Weights of a small mixture-of-experts language model, trained from scratch on English Wikipedia.
Size: 10 layers, width 384, 61.6M parameters.
Experts: 128 ReGLU neurons an expert, a softmax router.
Training: a variant of Muon for the experts, 305M tokens.
Below are experts of layer 2 (counted from 0) of a mixture-of-experts language model. Rows are named router (the router's row for the expert), down (a neuron's output weights, with its number) and show model dimensions 288-383. Each number is 128 + 24 x the weight over its row's rms, rounded and kept within 0 to 255. Numbers have three digits each.
After each expert's rows: a language model's description of what the expert responds to; "comes before" lists some tokens at least twice as common just after its tokens as in all text. This comes from a sample of Wikipedia text that the model never trained on. Tokens count by the router's weight.

# expert 14
router:114123162108133106141099101147184128119136122090137115136153145139137129093115107125134099078160159128111098166142114142058154143135126116073170141143117145160096140116121130143170095107134109125145144107126114147140149153146114174101129100103101128121142134186139144095135103147113128113
down0:101127171151110127097119136119100113089133141150158096101088120137162116145155136138153122124134120135130129130150131159127132098146127075126106139128137081133104186105131124127123138141133117123124130148170121145126119048173104092107179173133148101131112116127151123110111098117148092151
down1:121114153125135107114092113154143115128136139158171134113114145140139136161121067124074136118098146119125159135128140154119102050114124114154103155137129107118131145101152148131154139106125158127116149133152142120142132135068122149095116117147132123076128076160098144120120120126158109062
down2:109150115088122118135105118137157134139108140097145149111118126158140116111126134146171119149098145128067160135121125160145184119123114113116160133084130117117135133135156141121165144179110137141128148129125165137162130119139134100130150086140114131148111087154176154148120132142144131076
down3:184139131111129139157138121124153124121159156133138160123148091161083122155148157177139165116140185144117112136109132126160129120112102142112119130173134102129174100115094204134133128151121110194177081144104113068177101113069143130128110157122084120109116157108107112127129118120160150101
down4:179165162142088129142153124175143143120149124132104116100136099152167156129096111157133115140131126126116161113148093084115110152096136099093141181119081107134145116151141117119081148115131124137131147164138178152092103153131147156096142076107121109124196105157092149106163125116113073118
down5:140171118138110141112127112108091132125106141131100128110139145130107140136144157124127127114135135119122131102142174118157122111140157093169150097121125104120165150125145125122127147103186124114101124134102126097154110089155161119133149099129135160118136064144138114129114154095151135110
down6:127137117153146149101169129129134127146124124096122116129103108105119152131162217107112114151123098132124109091124074120117068149136094178159086113095152157112101148143115102130135133168125119168166136085121100182101114089151117158099113151128149158104161134137103178078098124138160123101
down7:148124130147100171103129166161152145142145161168126119075093125142124118144143143139120152108114135123146189133141143162146196165155107091157131114072106146112146131151170129163147093146137093150105179137125132134162124141151159165116140144171111111091122111134098117136123162112073143132
down8:136154156095160118106109081155158111118159139137181100133144127106101119202121143146121100122136099106172134123123127135117115120138142159081082132140144128114132151136136127113141132141122192076108135063116143132097106133081180143084135102137117163104156156096106123144164101114108151150
Section heading markers. Wiki heading marks == and === around section titles, apostrophes before possessive s, table divider rows, and his, her, during.
comes before: "s", "\n", "---|---|---|---|", "See", "History", " (0)"

# expert 7
router:119108158103164151127090128131129155100121074083169154135145109130135137111171109125112168117105146158089135148123118120146113153090183133137140097124149080118100157110150135097140114097102139119144142091141173085143088118106090139166149132090105103141141097132154122091125109140119126092
down0:093126134127115115149133127124128145147118114140117101126144138133080069112080108119114131139138157110100080090111151133124114103164130143161099138098101111126084138123114089162111117145092180130123155131122094119153152163151131123163133144122116105103103082124095107127145119089118175119
down1:102121136164134062095134107138109117146108121110144127131098154138122140150085176111103109151168113149167146125165160143126117111102145087158112125108137123105164129154185130077116060160135117158162122150132113117142119147119166136120180150157137170133146141108115102119120102133132112181
down2:127149178191130108105150176130127159118087093118118134143123173157135114110086172108190092143142083110104116121123133124085114148163130117138117105136116138116107132139120097146118156134123130125118118162151113165131160104130119156125123111152149134114100154126141134139115146086135158116
down3:120142122132138117117150087105099173146116169128144165131137105139126130098121149129131116131114100144133126155123132109148124144105078103132114155101118131110091073124134091123101124125115151137124117165080132125132124112104178123140151165123131131150110178140153102140140123156119062191
down4:141142189131121092153102152101151133114117129141129105138135113183153124118165128113137155141143157110146118135113137134094118106165128121141101129136173140092138148142128128137105125129108120129178143130113126109191129128106137132105103140097104158109090115145110097097129109127096105124
down5:104167143157133116137139118161131076122131155126127120154149163168087107132128174125103128129121153137109189202166152144141173158110102137123118191136158115144120141108096168113155074141138091104152201106136136085102113127182144127155132128118104118126103123103145134144090153138190133119
down6:163146154154154113130138151132140122137143096085140108176103137127125147144161130144120087114118161146144089145143160132161129142137153130143085138150089123147176150123109124115105095108086166117140134154095065124138134180144141151090217159110146165050136128090105130122126085131093095181
down7:108151121113150048158094117138089118121135139141109112110163121144171117171115112119101183132123099136139109156109130149107139116160120122128140136137125146133163093092119148142153151149171131110110124123131157162153132163115108160115131166104150146145117125165112100100090095143092166119
down8:077114154092158061157129104125120118166127125151109155089144118111155126122120160153118118103125153124135106144092110140116116095127086104060161123132121146144142136133120123149110126139114131110107165160142084163095133117105130136115148143135134171134135174121095124098154140142165107128
Table headers, title nouns. Capitalized nouns in table headers, lists and award titles, such as total, Position, Candidate, Final, Performer, and months like August.
comes before: " |", "s", "ed", "e", "a", "ly"

# expert 10
router:129131116094080098119128098147104156150108157152112096124098128132132149128149145106088153118154133175127123126102156148068117136140122096164120119118139123144093119129110076142163147129114149130152162098129116111129147131144149122078133095133169150149127157139194104113130115147118171113
down0:160121136105104157124156145102149146127122105097102133078134124127112152086100125139125112151129127133131100133123127180083113133096127160134092104132114146111116131125111124125144083150123154129111096103157118137111074153163125141116132096147137102085101115118141112142112115117092145136
down1:154141095135144089158154121132128141153141105159132176136113116193110140133154104105141166125121136108135119180137139156133122139130109110135103121123111104088145154144133115174151159117145110139147107117135136147083150162129113136097155124123102129124105120085116130115163101177145172111
down2:156132142093163131115159152154141127140118098153143088142120146154180154156162157126124097134131123116107081144159143119130137119131107121096137118136131145122143154068140158135103102140157166128133089095127092125093161127124108134150163134155119135140128140149117159130113128136111130123
down3:152117154117162135140165120121117178128126108172147080117157143090088119146145147122092130159112116150094142133163149099094157122151118190175102163177086105087101128103111138147150118102107139101151086143128175111099123068117129109111142109098149149122137119101150113174123101138149133109
down4:145176151126101134112137131187073150100186117129129122101101100116123154128121086093139129094148120108133132128144122133078111110075137094117145144133100132098149207137139117126150122126104167166132131110134131118098124098141125143145104096145091127123120108146139169113166145110094098104
down5:191159159170134116125151145126097124126152124083139147133129145137132094156129132137131132132133134058145133139107157150129152156163086104146120102118130141118112105102118095109140144110127106124139142153138138085096106140145150152140142152142132153067119171156128126150100132087136142148
down6:125130111138126136131171122102105146116091113129116135181143141143139171146134120140115168132124091119119117127082112169142151127134130135180124147135124140115101159083107148140123132118133126127129129097124126112116123178122168110080145163106109132108129168146092135188147131151104114088
down7:119114126129172194145108126154131127131107119128147140161146108174148158132148123156173110097100097161120078097158119130137139106131116152141133152113092137141126162162142162109123119178128136140141138144127181134105097100099156144169146137150129111118157065142141123134127116113152154137
down8:152133147093108118112119133189118142116141162061119131146126156147127165124146164126170119157129098111143121123130127153118174100096113149088147147167148138152133167104098096131120096145133142114123102151130144103138107116130105088158123137163134128137114153129182155085134119169117137131
Table pipes, suffixes. The pipe separator between table cells in sports and results tables, plus word-ending suffixes like -ing, -er, -ist, -ation.
comes before: " ", "\n", " 0", " 1", " —", " 2"

# expert 3
router:088100129129106123128126125139129117125129146147147148130130203119137140112141116124138141120158104124166092112071116089094164152148110134153129137120135107141112147155103113134128125107141124102104169198146109166124125172134177132143116147162119164170130118119123029110148129104119109133
down0:162101156157103166111142100091116133151114107123158161155151118139150120159126136116152126134134101137135157113135132138140136165137087161170131107118142136161155098105148118131133088087119120132156134091147147117138086141163141141128147151147140100131072161096112162161124112112105131157
down1:127091179145098144157138157087101118137118120134187129118106110111126099114101139128112125099112124098102146123110088116157151174094085118179143142158148132127128107117124151101141152089134114130143139076143148102098172125127131113121112130118073145133122108096135177047139081160131097106
down2:129141133127121118123111181136067150100098124141122082161137153187182158112094102111103141124118150123114127128131159157093144097073125147124135111121114108141099129103128140129159151133149124119081135148147130101108127111116166135118097140111132104128113132102146129128139097148114101113
down3:121076087142155125140106117068119181148158132135153117137139090095139138165167138119157166105140088083110138136111092120155122138114122160088126089101093172119116124140092098147118123191132069132103130116102172115140096148124098126127093123102168107127122142114122156127136154094142132161
down4:127130125115151094159126105146149122105141094117173078167131130116148141145122111119151127069113122108075125129138123119109152106132133122107146147108115117086117071153086186102144155128152145117113108124120122128118145118113103141095105081113113147130105145189097158105121136108133120109
down5:115147136103101119126117102108108106211155148089161107102139144107066109133140148089116108144090111150159148112115130136101138121125099120103135102148125173137133122127102091116140146131172149175135147074146094098140130117153103107134103138139088092143110144163149136129142075115111182125
down6:119135155161105106128140143146143145135073094158093120118149154111137154106127164175114152166124145137150150138116093132129084114155137119105177114137103120136136096058112131132133137122126122127169120119150127113152123113118132147117085126144103086070140104094152076127136115135098156112
down7:138136126130101124136166134118103092148152131138122133108152109128084103121131183102164141166119135109111157117120150113112151148148123102139131138125119103156103120130085104078142108143070076090120130166146146148103080126145150112109160136095123135144097125134133072162150122147101131135
down8:105144088140122117154120141135073160123142118162133072176125136132147155133092107130120102121155140139090146133122114159148121172114104143107114155160086143129072129102169141127160122153106101121093136074132145114106123078117124127126093115114121068100124140128125105126130136130167129167
Verb forms, participles. Past-tense and participle verbs and their endings after was, to, or he, such as used, known, released, disagree-d, speculated.
comes before: " to", " in", " by", " the", " on", " as"

# expert 21
router:130129154122092121123117125090122100115156104098158103107112120138134143114114151081143136131122118134131171105163127097157162104124125119094118140109146135133147120149183132114131161120118127157110116090139106123102112086122116145157121135096159136167135125176075147141094111112123132138
down0:119142110095136091128105112123124084098118117148164120096120136133100116134142134128131141094107122109105119170169133146135145149139175157130099129144136129092125156174146103145112084117109134165114126122135114147108103140089151150123113113149142124139096154115151126100127128119117145136
down1:102145127099134166122078116171148122139119131132156109118161149134139108145115093108127123093155153120143149155149047110113171157119127192142132158152177135131118122137193121163125152109128152123126164152143155187128105123114104102153097104157117114103149169092119140140130131147117075161
down2:104120128152083128118155108139127171132140096113125151124075142129124160113116059127145138143154134125146158100128095102140161102139180184156096089126139129145112112138158122155172157146121110102130153117126164156090150095140130144126117111158104090148125098121179079127134162167133122085
down3:078173108114116104124123136104146129129156119128147161149157149109163126106161135176155111108089090122102116197119093138137153126154106100100101113103105095107105111081121137140130117112102120139138126134125112135138169123107154083111106128167149105120181116110139132187097118121139121112
down4:112128118104127142084120114137077104153128090130162142128108103116146112134136117151098111109120123139118163095153177127164140102130107150058121124125102136140170120151173133133159196088197143071132102096118120069125129124121100157171141131134096135147120149126081165113115126095089163128
down5:134107138135145104137140171109116115127151125154156143100086146130109147161135115150099128116070111156134137128125074159085115135150148114109191102131151163150165142134106094131128093163127134103132144139128148154110124099142095131088171133143185149177095129122184153105111091120134156122
down6:160151113143143153106180087097105101143142110091160090134115132153133154102153176132141132157139143118147161149113102149148088137121138085146139137161157107123136136097159193122131140124172126190158114152107099193127142142126160175120132155089080095170141148119113133123118104116141112111
down7:132160112124114127095142159111165150144088107148131156164108138154127151128093115125141131100138123137121144106117142182120147145155120145095124133117144113095137150094151120129154175159074139118129150146115126107142114171146120116131120148100066118093112098138132153100130142110132127163
down8:143136133181118052096121091146101111143114110097151134108100136143135124109096133076125133131126128122118137143132122105147139165070133111153138091097173139124110141125117107128115137121178106105130117109119115099143121136137117106138170135162085115116137178149121096134137152131141095121
Sentence-final periods. Periods ending sentences, often after numbers or closing quotes, plus by, against, vs, and decimal digits after a point.
comes before: "\n", " The", " He", " In", " It", " This"

# expert 20
router:155144115127107120148107128132138121110134134081072152139086103098135100139121131113115123143109125120095133131133135088112127107161134132124094137132152102145117121113120091135141130120105124099201118114095160106129122115149148122120143163145133103130124118150105147156146127119096111140
down0:152147118088105119128117134136115148148128137120138105176152120145175197105175132183132144153147141139119120150118118086144151112111096156102138109132155128134115123166140127100153140100117131151144130132126137141091154075124140097155143177146126109153116150154144125150121092149101112161
down1:149136141125147134120131116111103123139161114121129145162149107123159118154105074138123124203182142127085130124118164118117195125172149161123105131139078155135115150113149185109122101096122146116113141097084152110099103143113158109162117114161144114120111143125125151132131117104124136138
down2:150125115128110114127142126151149095115139142150156057127164122127152124092123111093137150141146160129146120138139114089153160099143163176169132140097153140092149146120115163075141128116147117128108139116097086138130155115119130133113086086099137169096129129131092159156140102154146147140
down3:108164101149189128103075084109130165090156155115149132092108115083105143145110109110140156121162121119101143112090148157134146169135106140170137125162135140124125131126095141138168158132147099122108152144155137110089073144152128131103121168109113106138105153126151134191135107098110117148
down4:142154152091155130150165107113146142094141134121112149147124125122170153153132116136102081124100139128120110138130155122100153166129165114107124116125104135102130098142119143069145110148155142120084148145171127151139111139142140156117179115120127152098164107108100152133107115140133122122
down5:115103081162105141152148170132134098133142148146155150119103087100165148067144146126140130110092131128120119141092167124145112063142150103140125085125148069158184125104157164113095144133133110080130124079102139131108152161112107126117143128083143133120115112131093077157182131139145107141
down6:152142147139164116133150113147147125111143130094164168146138156131082152104118118152117156105067128138119127131139160125133114146103129156190132133151120158131159079079129099112108141128153159151083098156122152089117136133161102153136095125110105125086121132121105098142123155110129076169
down7:146167164109112140129130128111117118118173046141138176156133129133090120126145093153158129135125132129109126121141095150110128157156090104092116082113172147120109155141067159155114154145111132137146107176161092145138134108092149100170100124088096110153149138105112165170096129118150103112
down8:113099174121106121105104139136146119123127072131135118108064116086101145118124106135150141092158114103154121126169120131153127175120127123110154102100152106123138116137120156163102129094142139133117157151165098131123132122152101108106146142124114167117122123079185146128100146151124144119
Numbers and initial letters. Numbers and capital initial letters starting a value or name after a pipe, parenthesis or colon, such as 84th, 19 points, G-rice.
comes before: " |", "th", ";", " -", ")", "/"

# expert 22
router:162148109127117065110136132094106148108106099134151176077153106172111129163111098153158086107127167129118114110114114103123140102159135114156155123169116120145136095128147150138127128174150133128166144105131105114110107108092119073136158099126126159142165146129102182099110105178149117123
down0:141122109124116165092135137114079105132090098144109122148117160128092144164091142143136147130142115106120097093116101108087141137124127120174176162110127142142135103097142098171106158131111094088151143133130113099131137152100133146129106111156118100119129132176107145088147106166112155147
down1:081141076138109126126140144129147127124113125124160131134100141130085131062155132110139129143124103179138102146120144104150143169168120118115147129188149100123142107147141115140127129129140113073147096106167149084152113137126136120140122127120161077132154152119113122114143136112100115099
down2:102124152089086125128098119139104111129133118174113083146186129102114115107129120108157137114120108113116126148110112126155125130146147116116103133153068122144091129095127162121144081146139088145147185113120117136144101138146146117127162111117144113149136154101097115187090149108115139167
down3:159110160112126143171077153138134119135133151126198120120129113157117116134084109106114124115148182096121127115135125118173156128089153149119164145128126128140139139123100113117117147137150161120144151121096142126150142090141061130084128171105169098181121136116116212128108117124117074173
down4:086089162153141151121154132129123136141131076119172124137111149121100156131159126122108157134103143147121155113117141089145159145092108166143156168121078159112134158128118168149141109111102122130132149123144144130140150136124113152104105132144122162130147088114146118142174111143110171119
down5:141142129133128138118148125107090153135126113145127090156121184196148124095120124093134124131138092127111118166139127099152057099124140131186134160143144147118097127079117119155134105101125119116112128134107137082120135147137122169167085121142138118142107150111079116097138103113119098095
down6:138155113184133155128080114171121156133101086157120101129136129116163187161089113164147097179163167132115094121141129079125144141138150101142124113122142091129135115146116088134114154093172134147140097136122122132163135108168105154134179141114135078152138152128111086143165116131083143106
down7:114124149106124141146131116122154151067090130119103120151124098120121123152156154129108138104171088137178155119176152116183122161099125101132137147125095129128099119139134119084100112102126115114141101105168081145109123123111097145144132117123113111103128096131129140115104067118097131112
down8:131119149142139119124107178104140158122142149123144174115157140116137124143126124111151114140120144109153105130144103143146115115150131119157161142126124142190196121126139099111140080137150127129117138108133130134136132193119150168170148117131135149130100172148116081118122165148126108116
Table cell numbers, ordinals. Small numbers, zeros and ordinal suffixes th, st, nd inside sports statistics and climate tables, plus the word be and dot separators.
comes before: " |", ";", "·", " century", " place", " 0;"

# expert 23
router:124147084144117085161126156131141147129126126117147080126112143164162128130170136152146110138125101150178142141135113111083152184108090113162119131211137122134101151127169109143130142153147132147089118151144109143138138091154132108167110128115144124136099150108150149108165103137160177138
down0:112134129115140165139133136130126131127137143138170114161148168127146132119154136123113182137146098145093174106119127121124128103107162136092167101123085162100127119138128114139121149174136142157138099099128119071094137119140111104132126133129194149104142145103133135144116116136143154146
down1:153141151181143132124119091105164168133119110106107121105143139138097092157123106135132144119113112110174166134115151150141088105124140110168147189077153095111120125126140111109108133172121086091162150113137062083168128132092111149166165097168145129158166091117095129114102140148139176143
down2:106130144131185115170126119122111101129134127097121127128116075132146143152133111145105132103143133103098130120147148127152100136134130160097117120152129145127116106107108194121158138137122166103141146139162142146116124107077057110132156117127141122159142109103137134150152157151130111102
down3:135135155118117139146141144134107105096159167149143152126115133166106118162114091099079155110135140081150150145121121172102123120135164101143121124124083149149121087192126122112113134115114099098100086186152100153128159110134142077106133088156126089142114123151124111098159134100116109130
down4:174106103145147126137124163135143119113139102113197110156129149179106141158158127133179127104123081114114190129107145095172196132144115114147120129119134075103116131116121129150127109131091152149123156127145113116126117123123127154128120136105100130110114114144139148087116110123123142066
down5:117156106152109155128130135142106118100129096136131137130095130152131125154121142165082104116134093129158097135100135087117119118129153108113111130132121099138093149095125138136156137139138104113114145125100113176145157102133116130103118067111141050122140090119143171142116145107153121086
down6:106158165146140076119118131128127148094147119187143148132094117123144125085128124117179131101127124145098110121096125138141100115152139191152060149131153132149140162128083112180096143125155156080095169114157153093125132124116138111138114130097122122077195118137107143154115112098095128136
down7:126114150124148118120130116058124147119140126115115128169100113132112125114123112140155161105108134081121193130128094151158119088157108116130111096105123119120149129146124147131108144144093169138152182114124096154092186096145125117144138116130136123094088168120094103142117107163108127145
down8:093128162108131117095111118128161151163135094145114098107120123096112132104167195137128151113114156094135106138169109143159143138132100142143151120142113122144139111182096144151074159158119091099097138141127143136128156131123114115097105113131138137150147127144153133164127100155196123123
Prepositions and table pipes. Prepositions and conjunctions like in, on, at, but, when, between after verbs, and pipe characters opening table rows.
comes before: " the", " a", " his", " he", " it", " they"

# expert 13
router:087186115115128158146076124102123178120155084086114118093121100118096100151150134143124165158178110146102130146117144089167153101125135119149123159114152127128121131096136114128112119116135097143154139149167126121084100158198142137084161135134148068121117163106113150131133152116141136143
down0:080113168132131095099135121114143121142112093146126100145124060134102085111121113130090140146135140083124090133126094099104123079138140131157139163156113117111130143146133116137146131105131128130133104122117111119180167167115148112136150113095181139153116111085106100158126090158182131088
down1:119140148152138104184165126144131139134130092148149106127125143116145124142157161145137148081135129097112123154171137125137146123152136121169083137119111147099139162137157135145129129130170136172121112096170149128144066138123126103147114139108091094120118124143094110160114116130136092170
down2:121095117127105154112165110144113129158145080138158166139133181148140160173108125139142124131090072146126135110118121136119165142154134103168131175089122171146168124148120128155101165141142146128104137108110153143146150102135129133144130118107121117155138175139125129139105200128121152116
down3:121182116103122097134115166107193140127147132112112144118148121140140124144127094118153151133112108162144139195157124105135097105139087121136102106102125152136099102128139129135169130128120083096113121144104123120098101104171113156152152127123124121104123141116206165116120126135073177139
down4:174113144149138110178086041176088126135151106154090111138133129100144136137085129119127159148167118121142122122118133148131118155076151127113132158127120126139160169137148108132115157127105130197166077099094109149141118130113109109140084120122131125157162170101151120121117136125124133145
down5:159137122106175134154117140132161109122131118136096124184111099126141106131135109123138122152131130128131152089143125114147128101127120126106139127164151104132147131121093090094138106137112113118129120093080107122125167109140123076120094107118138162163139171147157124105180121110137097175
down6:116127175138134123139119181138152198121074131123165162088116125187156157106146143118158148142148105109130126128096124120168176155125088150117103122130124149122115100125175152102123136098131122131119122151146111148159133086149134117110131129132159151142136133162158112144128090120141134119
down7:121126152142157164150103141151106150152151111173182136143149120154103142129125136137167171154119132182147148140099167157141142128124134202118134130116127131122079118149118149101113107128125103133112102136148139134098173120189098064154102134148117120135130076159124130129146065143124121160
down8:123123118123121120100143126105117134171142171163151100097138164109123133152099144161143120109137135110116089137077113148130090145107117117075106123158132112160151073086135102117151135125139121124128120145098139120168145135136170135158122121110159144135125107146103181128135150149135118147
The word of. Mostly of after nouns like coordinates, importation or protection, plus name particles such as St, de, von, al, Jr.
comes before: " the", " his", " birth", " its", " Historic", " their"

# expert 9
router:141164135136141122119128130135136094130152130126137129130098128156148152107140150104115157122132120101087127148148134105176133113135153109111117143123140155083117147131147120127104093132151152107144133121085092160135100141152118105152112115107114102108132169136143102107092128145160156086
down0:097110146114119139125137124141133130115136159106157121104129099132158138093178152123116176124112118106114169097180102116130117095109134139137132073161114118122171124176183116137149136139135112108108143142125101153151118113154074130138170144165196149119120101122143129096141162103129130115
down1:194119142130123146135162129134125130178149113127139124063163132105150113106126125154146099121137177121093162147133168110105135146139152169125100114081155133167145108121137158133143164115071153141106147113111108145093124158131100087130120064080157143099152139134117128152131134130152112092
down2:113093103135101139092189176135140091154167112124162081135155140089204110110144173163138126129145134145105152117148146091109129164161114144153115076146132155094154126088176131107111144107124134073123130151133156130114103136098120144105145142092107106100153130122093119134122115096104094134
down3:136158123178086128113143167129109136133138082151109149143159124135118139111142145151096151101130145140142165171110170144133109141148109148162111091154135094118122150140115104147150153104112076126143099104136165140131126172106159085094107127193144140126154130114091143171099150124125053132
down4:084132132137138079119106086104114102131161092149125142127158135150157146152119075064144102080148104151147161114152150103126095143094116099137116129119142127140094124131130163125130096125143110120092137144154123138144064162158101167165152165123164157088135120135118116120139157110111121125
down5:148108128103166132128120167136141132119172060116147127107100139116116104118147130120105139161139145110084169136117153117151115101130134147153091149106135175114110150146129117110139178130135138164127122167133080106099116157120144133094138130102137123104097138127143123127110111057143111136
down6:138125093085099151099157158144164123140118191151131105124109166130111128133126115133138133141143147130109132169083140097130114116117066133123137117137123127113167126137098117121127128124122099127102160138139136134157167144088120118109150099133133134171147173115126106122127154149120118143
down7:169132132162065126077102088153143170148098118127104144132089148105086154126157069126117148138118128141096086098142141108114143129108127119130135165141083147117081112106162099140175118106115122115165193093118135143136108142102126112180111133112117137111153148162125137107147134136113169130
down8:123131158143110113169161199149141068114096166092103148118130060123154128126122144102146136136103155129098095131142127121127124128165170143087117144125123107073135166098108128156138138125120136114155119112144147137197125120139138151147118123115160119133155114076106139166113097118145134125
Line breaks. Line breaks ending table rows, list items and paragraphs before section headers, plus adjectives like long, short, black, white.
comes before: "-", "|", "\n", "==", "=", "==="

# expert 4
router:145129131135105133099149156125113122119096144164128126091145145131102131123107070110172116107142116113096127134175156157121121131124123142141118171046067177143130103136092133158116102124170086162114159155146167110143101158130152151127109120131121126134091135096097118147138133159141163115
down0:122119124114112139092131138130124132131126174125126170137126110141096122138125084071118104128141131162143112130185067122116157146121138110124105129156113151114128115174091114165126090131130118167100139147127100105121156117105161119139130086155129143109136108118106122145117126152111119178
down1:089096126156159127133138170108114152161150159070109129117138132117129111120084121113101122093125141100131110146155122110118132117141143116088139130128146161115142128150118133161113146109106132122102173144147113179122137102144118156150148113133100175130137122150130121133145102107143100144
down2:177105103129138160118125134089083114141157113101164139133133106164167140134154174140135128177112126128119191084116125155124158163137106153122133143095188108127155135169123131145118111107114134098119143144154124131144143136162114126108183101132124112116105135091149137111146116123124128110
down3:095110131141104121116127133151113116133126126134116076119092107114116091125147116115096161130142159134126135143157162131098102107136117101110151108123123126172112170143107134138095174137151142123153154157123151101119128125156119100121121140156125141138145092137138159116164125122181162147
down4:111116143132080100121114105121121109129094122110158144197105064179150165151148092172098077130133145087134077136116110111099123111103105152107133138129147148126139135126109135107145106125158118118165104175135081155135134107069133155109112091132172153173107132106169164143122138153144103164
down5:112141113112133143128190130114155113172114125114112173154170118100117132142108164131153147138132109144085151141115122177140143099092096144131176100130111103157158134133096148115139153083118117125100147130085153142128142148107131101152129111141120118147142115143098088127141137109121136136
down6:158161114102151146106153089122110115115175127156109159128109123146123156163096191089141139093128160155080122094162112119119148105112160113100129131166116130120115123115123126056135155114108087102159140117102139124111132140107083172097114155127182117122112113095098162129099108158134111131
down7:143116146153150139113115118112153114108162135110101129131113149123079101160126124105119171130168111137091182136170123092129138104133116091196125110131129167106089131134119160129135123140121122124133134142128095130160125142138115105122152124154123100105142135141141140132140150132094157154
down8:137083092120119149097123126147118120164116136120133111137095116146155129112100164151128098133174106132100113131145101122156118148149199128102088134119114129145099159161125151151109120120109102153141134122096170129143124140121120121103110133072068130131104128096125144159143072118142119181
Topic head nouns. Nouns naming a subject's type or a measure, often in headings, leads and infoboxes, such as film, album, station, km, County, teams.
comes before: ":", " of", ",", ".", " in", "=="

# expert 0
router:133160122121163123125143127140100127158103133140161142129162120158159127160111162132124120090173126093130163125159133077112125120103174162158102133132102081188120145097107098103154100057164131100071115137107134141129135130118123109167120130152134131112111118145127071150146072091105122131
down0:112106118086144109136113088135114163126123085146128106137124093083142149114109134080088094131155141143139089107150121099078142126147146098125162110151125152136101130120114190103139137161137131162206114137136160128145138124082104134145152116115126143114135083158109144113127153134135167105
down1:123118109178161119119146107122125170114138113079138160162156137092119150128138167165111137151127157157154115102135129134130105109149130130085153146129138153149123138167181135129151133090113148114148149148123129144143120123080106141107100103128133131157125135166112115132105131134166106111
down2:163122118136178140116146172096132112111168113139161134165115113135144108128152106146099127123112131172102156158120179101089079097105119160096114150115139138172131131141167119121135104136128105100120106153137120157117136149128140166127131169157168151164108127121112097115116128114141134115
down3:145103140139155169098130132122118127098136152091128152109111154100108099153130150151151111142177148087130148117125108111073108162137147176137123136122132150133172126181103143138153118102130116138080165123094138174109093139138149099122115137154141086133136162120124112114152099108109163091
down4:119138172127139138103103096103114134127153135109098128160139135150147136153137143126077148161181190120109113106081118144103131093078145126096113136136140113108145121107138137132120175158130142102184057073147091107123122122168167158125117121093169124127147130138132129119156108140163137115
down5:125103144142127137157157143108098152104140086158156103108122112174109095132096148145128136124085101147145129160131127152195079121131107084125142109105116066132111126135124128154081100128139141177117130119131146193140117145140124163090102110162145130148101127121130132168110132092112152109
down6:155125146144114130117139097120133146142155137153081172141116125141095126108158152120117111175138152156062105140112115060125127115144140145099109104095121164138139113111158132122148139118144080110147145129163117132154136157147112088152137124162175161161149132171128133119121113133145151074
down7:105138170107185162108109119115151148125148156198140084145132106167083127107098123136105114121155165135133116130097137136172093176144111126107139161158120131135161131100133109110152110137124128174121107131170156127115158100107117126135046127119095153150113136145122138167127092125116153168
down8:138128140153136120095141144144131122117155163133097121085103122098129167149128105162129114136092136094144142114091100092134131126142123107133116125137120165152148107106108098117115196143139143156110142067113104113116095137132111151093134123112133127127054131146117119088118126130150082120
Common nouns in prose. Ordinary nouns and adjectives after the, a or his in biographical and historical prose, such as government, years, career, embassy.
comes before: " of", ".", ",", "s", " and", " in"

# expert 12
router:180129130181119136113127129127094122145126098175160115174098129131162116168137093128158073100109127142145110150117121142124116120111135124126136087147177118116147142138131107140125150107116151122104108133091171124161089135104163163138178097098161098103134143110116130134165122110143108125
down0:162130113122159175146150140116104103118111142119092128141106165122157136123100164124124101148158108104135141140162083127110113139160122144076101145136185133096143120125164142090134172091108128153155135135121135148130136130151117132163139115121099153125117135111151186155124142136127109146
down1:099112172115172100170103125118125146107115067162059114096122145115119171123108145169147120128156106119118162126143110129088106163141087157156141087187108104130128121137121125113118122134132123090106102119099153145157139100135151133124133122140098148124138102155162151071149114131107123100
down2:114156151133106159151100094130156143161142164131073114133146138153135132130136119146129096112111133142146120153128127116143149105128119138161128100124122128117109110117135124119125113111134136155139148127125102134081098140158124118141143120134142122104096077145122159160137165131159098132
down3:106085115100102116125117110152141189154138115137098107159141065091165093112119136167147083131141142144123118155158123103113133183103135115147106111167154151089129110095131104127120105131152108109128131133143092148148139141100097117134162127147132175094119095137104135178140126133131109108
down4:152111142161130149116113112101136093132100126120080117110114160121154147112130135105141106149091165084113096145141099115135099132107162173108147104178159137113138135078106144153114122101065144160105079155106145114134086099064107156166119096140140140125154166138107184137123109125120111131
down5:119131144072144096090116132166147158122111137070117126094156104101152174126145145150141106180134122135105121086124149110098140111146121104148150143139097130072156125164113143129112135147119125161104116105099108150101104102049145168130135161150138108148124119154131105155110135106142151109
down6:130082152126122107102115186094145134121115131110128124127105188154106124125140150156114120113164101135122136147188120122140152131145108136115120110112127147102102127120126114079114136102182108151107137113091108141169105190125124176087153163142170128130119147165151119184138097137106125136
down7:147147132098105105181128117126171097126148134062117164119108156124109162115104154094128116138161111095109146134100106111140160130143170117116118162081149117180161125130130143124157111134162081137123144119146130150119125116088120143146110164165126125120107130115151119140106132149199137118
down8:119169116122170126127076097150114171092143131122154141152113159107109147130075080092154129090099104114121128101130116145104132109130138142116143119126154119119105133114126125122152109141096125160163131139090087139104146144114133133113120132104085114158105109144144118122155143141154111115
Coordinating commas, and. Commas and the word and joining list items or clauses in running prose, plus from, as, with, or and &.
comes before: " the", " and", " a", " which", " but", " he"